{
  "n_experts": 8,
  "balance_loss": 0.00457,
  "balance_bias": false,
  "n_head": 4,
  "parallel_block": false,
  "init_std_qkv": 0.0435,
  "init_std_o": 0.00973,
  "init_std_down": 0.00562,
  "final_lr_fraction": 0.05,
  "seq_len": 512
}
Below are experts of layer 2 (counted from 0) of a mixture-of-experts language model. Rows are named router (the router's row for the expert), gate (a neuron's input weights, with its number), up (a neuron's input weights, with its number), down (a neuron's output weights, with its number) and show model dimensions 0-255. Each number is 500 + 40 x the weight over its row's rms, rounded and kept within 0 to 999. Numbers have three digits each.
Before each expert's rows: a language model's description of what the expert responds to. This comes from a sample of Wikipedia text that the model never trained on.

# expert 6
What it handles: Content nouns and verbs. Common nouns, verbs and pronouns in running prose after an article or subject, such as time, claim, also, that, he, rejected.
router:490526486425473498528443515584484623477524505452497512479431483500521579539560481472494552507491462559547503525515503491408480459464529533473468527516576496524525499545468555486542410550490537608503483504478516396431516567462499538514444445528460578484508505544558487455457545473382470470486414407484464457448516444534536494453443475543509466563510493525484436542571480523570543462549444537512548494531532547500453464431448489488487477498511520493521525527494550485500512562485443495464557476503439517545481476480533479526484480552528420486451483436509592517507528517470502525446482515503468523495478475504449512493523503501488503545501460477532549486437497494575456511553469446510487541492457511516448531506480576530500437510563499502502536453573522451484520470556496
gate6:529475460537496537539512473533481522525492414476521451481512490575477551497447495501477502406419454486443458541472474506442469452444528468473466519534545482492499605449457577500503485522456490539473504449577520527486506636535516484453492491486496508453411506510592518556502495482448541444545476450509451447451446473497474470537492553515561487504523541551551601521468548484491584529523514526512510483443497477528465525521454475532483483504534462424526475535527522442479495463493541512520429483575518543510504504464573464577489498543526409445511531550500468488508550470585496493532560493505489498517530536571473568518429466471494450498506492475517557545497537476432554492430440435517510474463420498444514492566481532540554491521502514511538534549539492507495501503540599
up6:506515435492524502461503509457543472500558578528467495616535534477464500522454560537577464526619488475524551481568436460470502569460447543548502447558510556486477535500508503531506494539435508556518417482489454523558484476495522563447500487478466511441441526456389470507500410500577539526510512494614414544492526505438472523504544529488496460460481531488485467532506477514533517534496514490463505516531558481449483493476456496506540513492567550476411451432566491459539455517464520476515471504477488496422497536486470487493514482469496532526481561508499475480480515521491506473491456556467554542474523478517493495472529564575511540490494472469545467534438561542458509516521443511447546613485486481530469565475509430563536521471472566465498562461424562442547446468519504
down6:519527637443476519483539495487487479393509515476503440490498479461556531525486441429544540467512522543429561542508383502389461492519470543487417477450529447497556494581458517523526489509448505547467490517468473507577511467527498495540444503548523522483579531479484470544568477507511489532509504517538502441487491488527624485480498528513476566518509430542501496526487464463533452470562442521474533488465439536491528555497470518455474494458531499550473525527579562428542498476479524516524564505467485570551427493465468472504526523491480498526494460540449486431551459466466528530519497522475485496515523502499474474537429557495511453561516453541546554438460490509506491500480461462452533407530554484463454509491502576490491431556543470548521544480549432422454512517446487
gate7:496446455520477424489492447528463527487507523522511458483536499457462451537477488469529491426409544516564570474464514499568529433501575521523478552553531447542544580520481499454485444419507525535447460484507520516536488454515576462446452520509456483482483521507516498493477442556467442421485480504520531536543547463489460541492417554505488527507481474547500498483467548505517470538500511577480537447473568487458519494552546531487503519556471491459608529554514508455507432518465490467429568493500544411540467522461472499584500501469451553479470484521467465480460455486539502567533491505495469538472496533606513517487473517458524498587575555513462488474570499437452521478435462563463546451428493457461529465567473486394541502493509465464461444487446445563483498471474504
up7:506499529504527512512487564542437500538430566516484520421511502567435457469479497560557521445457537474436462464551472477494536552582417588526536442544471490424453545409517496467423465526507488503521579530545480559478474534546517468539548562480545537513481543511530575532444472512559489531512520421440533474501526542546383497482469497526497412497571493484519534541585450494517500564551504506533554513548394475458477523470521483558464466421417513523501528450496435580528552478536533446525476496534485496538537500558532465477534526520497482514483486493490449576505457516490545540558482518545533465506442462506457529477496498536571514443515445489500476495484468543567460499534500539545463510475506529465520468477595521516468504510495489525514534516474545457538494538489524
down7:514517481509487541457497492479456474502541460538491511437474567512525492507496493544494513562547512605446464520551483463467490442526542555524501537509507483499510430495452472488512462492530523441562505492491526480494502497561392495532598500467466480512532554525525527458578546448521455556471486462507526530485525559488516499441533547507432473512444469527592497480534563437559477455491539391531515524547473456496511544477513434480598520461481481495476547518496575447444495523456496453500600520498525456425517455562537519456525457544515465447497417502552510601530511501467555428537510481408487505496561562486516517476482536496536564422519523510505516510579553577566526421469550483467522471525465432495491484480585505540493491453452523505506494510491537505553515487440492

# expert 0
What it handles: Mid-word letter fragments. Short lowercase pieces inside longer or rare words, often foreign names and technical terms, such as str in prostrate, ret, ag.
router:538471495395535515537489482512477410486481547455506515521510508481560492443507521486507486514494513528487540472430511509460523489501566458461504471460524476542449501516538499476511478528533550483512508403513490516523490381445565505499480510518483465551543551551552488424466500519390533548488470511586493465477483535466466564497471451408490468559586537481460473467546521519516496405516527574509524506454489442484515548498457537481468555527574459479483587499480527506493487486464485493469490536467515526513457536500541401537474455504520511486552456536430489530457479397462548483498491511556524531576516486557506533481449521464532552499535494547501531440478570478539528497519479493527446476407502485528487450525507543498531311488498531502451508448491462481451549491510537
gate6:441538511463502525530466597474512475534441549549442486453468504491545520576546528493525509539429512420485495463521544509502453510557569423473453635520496517468490540550496490463515523502499528521530414534507520452473504564523550468516478458521538558495452524495491463497484496530447567573502493473474518551577501442501499507542523483484475520447516513509529500455505513519482537475530484533516532439451557414525398537438499440524450511511442468476481562561536507538501503519483511511486542556442495539603526446527474468496484419551456509472484428502553462527482491490557566545476479590548492454557516525502509532505545478490351503542452494477538539530483530524501462493522507501481541494425455431497471461479604495542493462509478478539459495526525434522488471502548561
up6:608490533485553453456578476510494485540480538538524523410556527546508498531532513564474533494510446487459519447513528507523490562457581486494492564506487480487491510516477530487410425429538540505518494518513432463431500519480473500501488472456486512563456469540465351446545508489497537522533505485468466556510490480495531479499542491469560488553490476472459508459501498565414483508523471520514514453525460507419492552428511562514441495549496445574526524494565563431573459437473577438505502536478465444518512595595440421483488453518564484494539484519535484524496433462502464472462419556473430467515537523519488526549492514544472493534476499575541510488505517452496486487584500569469477437486500493568524485507524445504464521493511459519529526468534541514478425478544516
down6:546469556500448420448475485523462453519500544533519568494535598516530508469508485498486499452433478537535504589441456466505463469509550458478516501477508470449527542493487437485514492532452511411486462485514529521530499468550469520549490466530490504505410542503536489529508451525416515547434568456535514548494540476452543498512589566451512479498542473457428555523493480479494520486434541519507532457474460459517446537472505452428549511506520493513523485482449536496487562489495556460522495502516528510526489576493488501516552491503527474482533483463494553369515427525534449513547549495505626437494568518509439514505513618534512443501551542509492474538527490551496483475448477473493516539500495476546475490526528490434433490516421431456478418586585556500476472536462579
gate7:452497470510556476456474476559441504480440577529522550504474450509599505510436582533527516561553537515490440475491519453490504485473467507409454513460511516451605470548525549494428540506466459521528534460490533488442526491425487467503523490527495471500469572502395560503466403510472568511518479498513559486500580483420484529450541520587473546518561525505457571498501542483505527432475518433533526505562514499538488523502496468481420519517507491544442511602524542476468444440425448529452528475554450494459489503564495499548479427591515518497495517507568549446439492502499455473499494543512459472513509493455458467530420524493545548520514509403451538450540472488493466480518506517449526503559469493536470516523478548543476495464513474446500512414541478476508441515517489
up7:510453485441539438441428559508522483527551479462519534490552473541546534493465533533510501442532529429502518452487448476445454484528433451429507510506534494601491480510516476468506526511577505521506501471503456499512486476555475518390493549540542461515504417495500497487536460445500542480463449499603498423536504485418550530502495530506559555497547509509492506433446416501567534410476493428494464547499485468479522529501498520509478473453535467558493441538573490429470458525486412525448440511528503511522521525533490570538563537567455510523485445524498486527437473407456529532435458484520508505509459482544517395543459477464584481565454474449501441456494555468458498478492505503417483493526508468502505465543476464511562552484521515492451473432521486573502510433532533
down7:539441511503475474531494522530535495472486460512481509466466442532538515526507454453504493513501393510507513510531521461523506529447512509581529514628504490522489416440506473475551520443494510465495489529450572455452497511467503493578467539548537483475460450488466456460462458458521486487431521529448521572501527400484549516523537543499535422447444522434505466495461487441519541616499455452486495437513534532459443464461519509554437456513454559519501511564449527552437502483538499483474499553498514497552512527597511483468442543534514525498440425465492482519480562485515543574528541498445483538525485476521522461448553393542416484481555534511507512491489435503525557474492410515506535514479505509473511599420533468468494540469506548488518529502428480510503422426533478

# expert 4
What it handles: Proper-name pieces. Capitalized words and word pieces in names of people, places, teams and taxa, often in headings or lists, such as County, John, Kingsmoor.
router:476540491446446516582569489545477439468448526472498489501463519527484527538544533401483490455515404520529495480484535474489482507422468492467523560491542531571540453540523488515497516518408558453502480417449560537522494449504437551555526543481513454524530515534557545541506503464385516530448565536444484497519470551460472508482511477467478492460486526503503448541501554446502480426513534505512430506471497474528567573458473499487500462468457495513451527524490527470450461528486414478503438497462542520455496468522480510478541471517546472539485467454463574502504539498520485482494528502446462505548438512502529494524493524559464464518495441574494598511455442545543536492547526459515436473492525429491495488637430571446558391520533551514497492495462446445493536458544477
gate6:512559443468422499462496478483438502547521508500523553560486450522482556496473444518555515572489495471484474470496504497494516482561452569472535501483531552563504539489498504522578451430531511558523531514533501493533482543520583506513529507507456519368538492463494472525525519507461517554569448499492459514500636464520511516503470453567414471532534498455492541506477467535464499461510408501537567470528491471489475452502531459484493607527538430478494518535528520455515559516534450475425571453449458550477541467496512477504461428557556517592547533511484427425517468489473488560440464610482480484507549532409511513482577558513479473521586510477476432472528501506553527463510532463531449465569524506570488513478501495500518499476459497454485526440466524480510485481516538
up6:551463471422545482473532504513520472532589554504519493555503478518500496457507480480453486524506553491507470477517433513533480536539478496526491519535463468497577510575533460514538491504538488533544562478466524483419495541563516510437501525528540456503416473588506482482531518435510525456528432437490550462429505532429483495421504469494513479512411512449429491507526508529474465483491501489544539550489459479526530569466488558504521445457528541489418483478521498566463529523544445571505466490547426463481482396423474514520460459493518458463604520527501493476557437474465529519515525459488534462569543514488493552530464547510507429544510545509501496466478478411511417561547476430546524490512556501497540442490529501532515476554471519505440588505598455493444440510515398
down6:504525455500497471509446509490419487504481559466470555437489498474478539485488497545461496486551514488529527480456574461508446543502523495498458454529500478482455463546455518520493529532548534427498509434509506435534562511517471484497457421549445530478492452549501544428506549508436492508511425497515520502490474441512491534474467499578482476507518506492552534514491485435533462459519499461512532515557483564508485583478541477525491560493427395495442510514477506423579513421533450454504500573513496529546503513449519531530496479520500480483592386535555546514456502558500484569519516438542581499499559522460435475522513494539458416429532521517580540454460447467494492568448493562447461510529588526519461490559591565550434438500568488475532450481494484453558489497494524
gate7:506452514510558512485463420459432519497523480499474457520486505525467482488500517460516497532460539491476395515538548452587511482454487573558503520567513504506513466463585476486504423433484507528534442482534457477495434447496555541519478553518446578472466536511433457477470482517479479455489531477437484537489495490545536508509529550472439520508506478522474554498521463615526485589432509469486544516536484447534491533526456504509561557492503539520526553490512497551480542493451494447471555518483541430424505466572527417529417436544555561527497489550492464504521507434507462500455496554463495476525561557517517526485492513487410544499495552492474559468515485507501466536510379510484481496488538579480481473452504479583576488508497428563512530444410496578480477453453552
up7:483436527526522521558478521562489571469554529444475494530471533555519528537514470526477505464513466511449394502545515471490405486510550506520516503498538480468522564527556503544508534502508477477591549487505504483439480479579500553495552523564520563511450425517459522493495498495479503470535469471546505441534514554446549505494506590478498617488465502495614468512595516511457527514513487445498516565520521514478471500486468451456536435462525516428489512504479528565436527480431561464479544493558460528514477523462546560497506502489536437496547537477477533464437518566508469494513487483539466496439459547468528526537445597461449558389545515463487495555466451493500376512499509541533465524435486549510502441541505475489512509501467593550494568437491561481519509483486522
down7:478474486484471511526589477370457546491549494482437452496465509487547532531485554526477480527496560504536485489477493496478467499561545513534480510547465495445478483554498511531447469436577475530515475480543498513483493506496468559535548493440395496468436491483481491478500492487472432523581472438520534545471509522523501479506531498478477486494559537487516509539556458596461475488518417442571520509500491468519515478430482503481449559459526519464539440464455464561471483550483546583530593451526442539489525506508490547514456532472449512482429496519528428555433503491488497484497472512593435570491531546487460521563492546488476568491434490464461495485571439579491498485569542561539512483462489510538565526518469483528497518485393505523530586415514490453539539462566422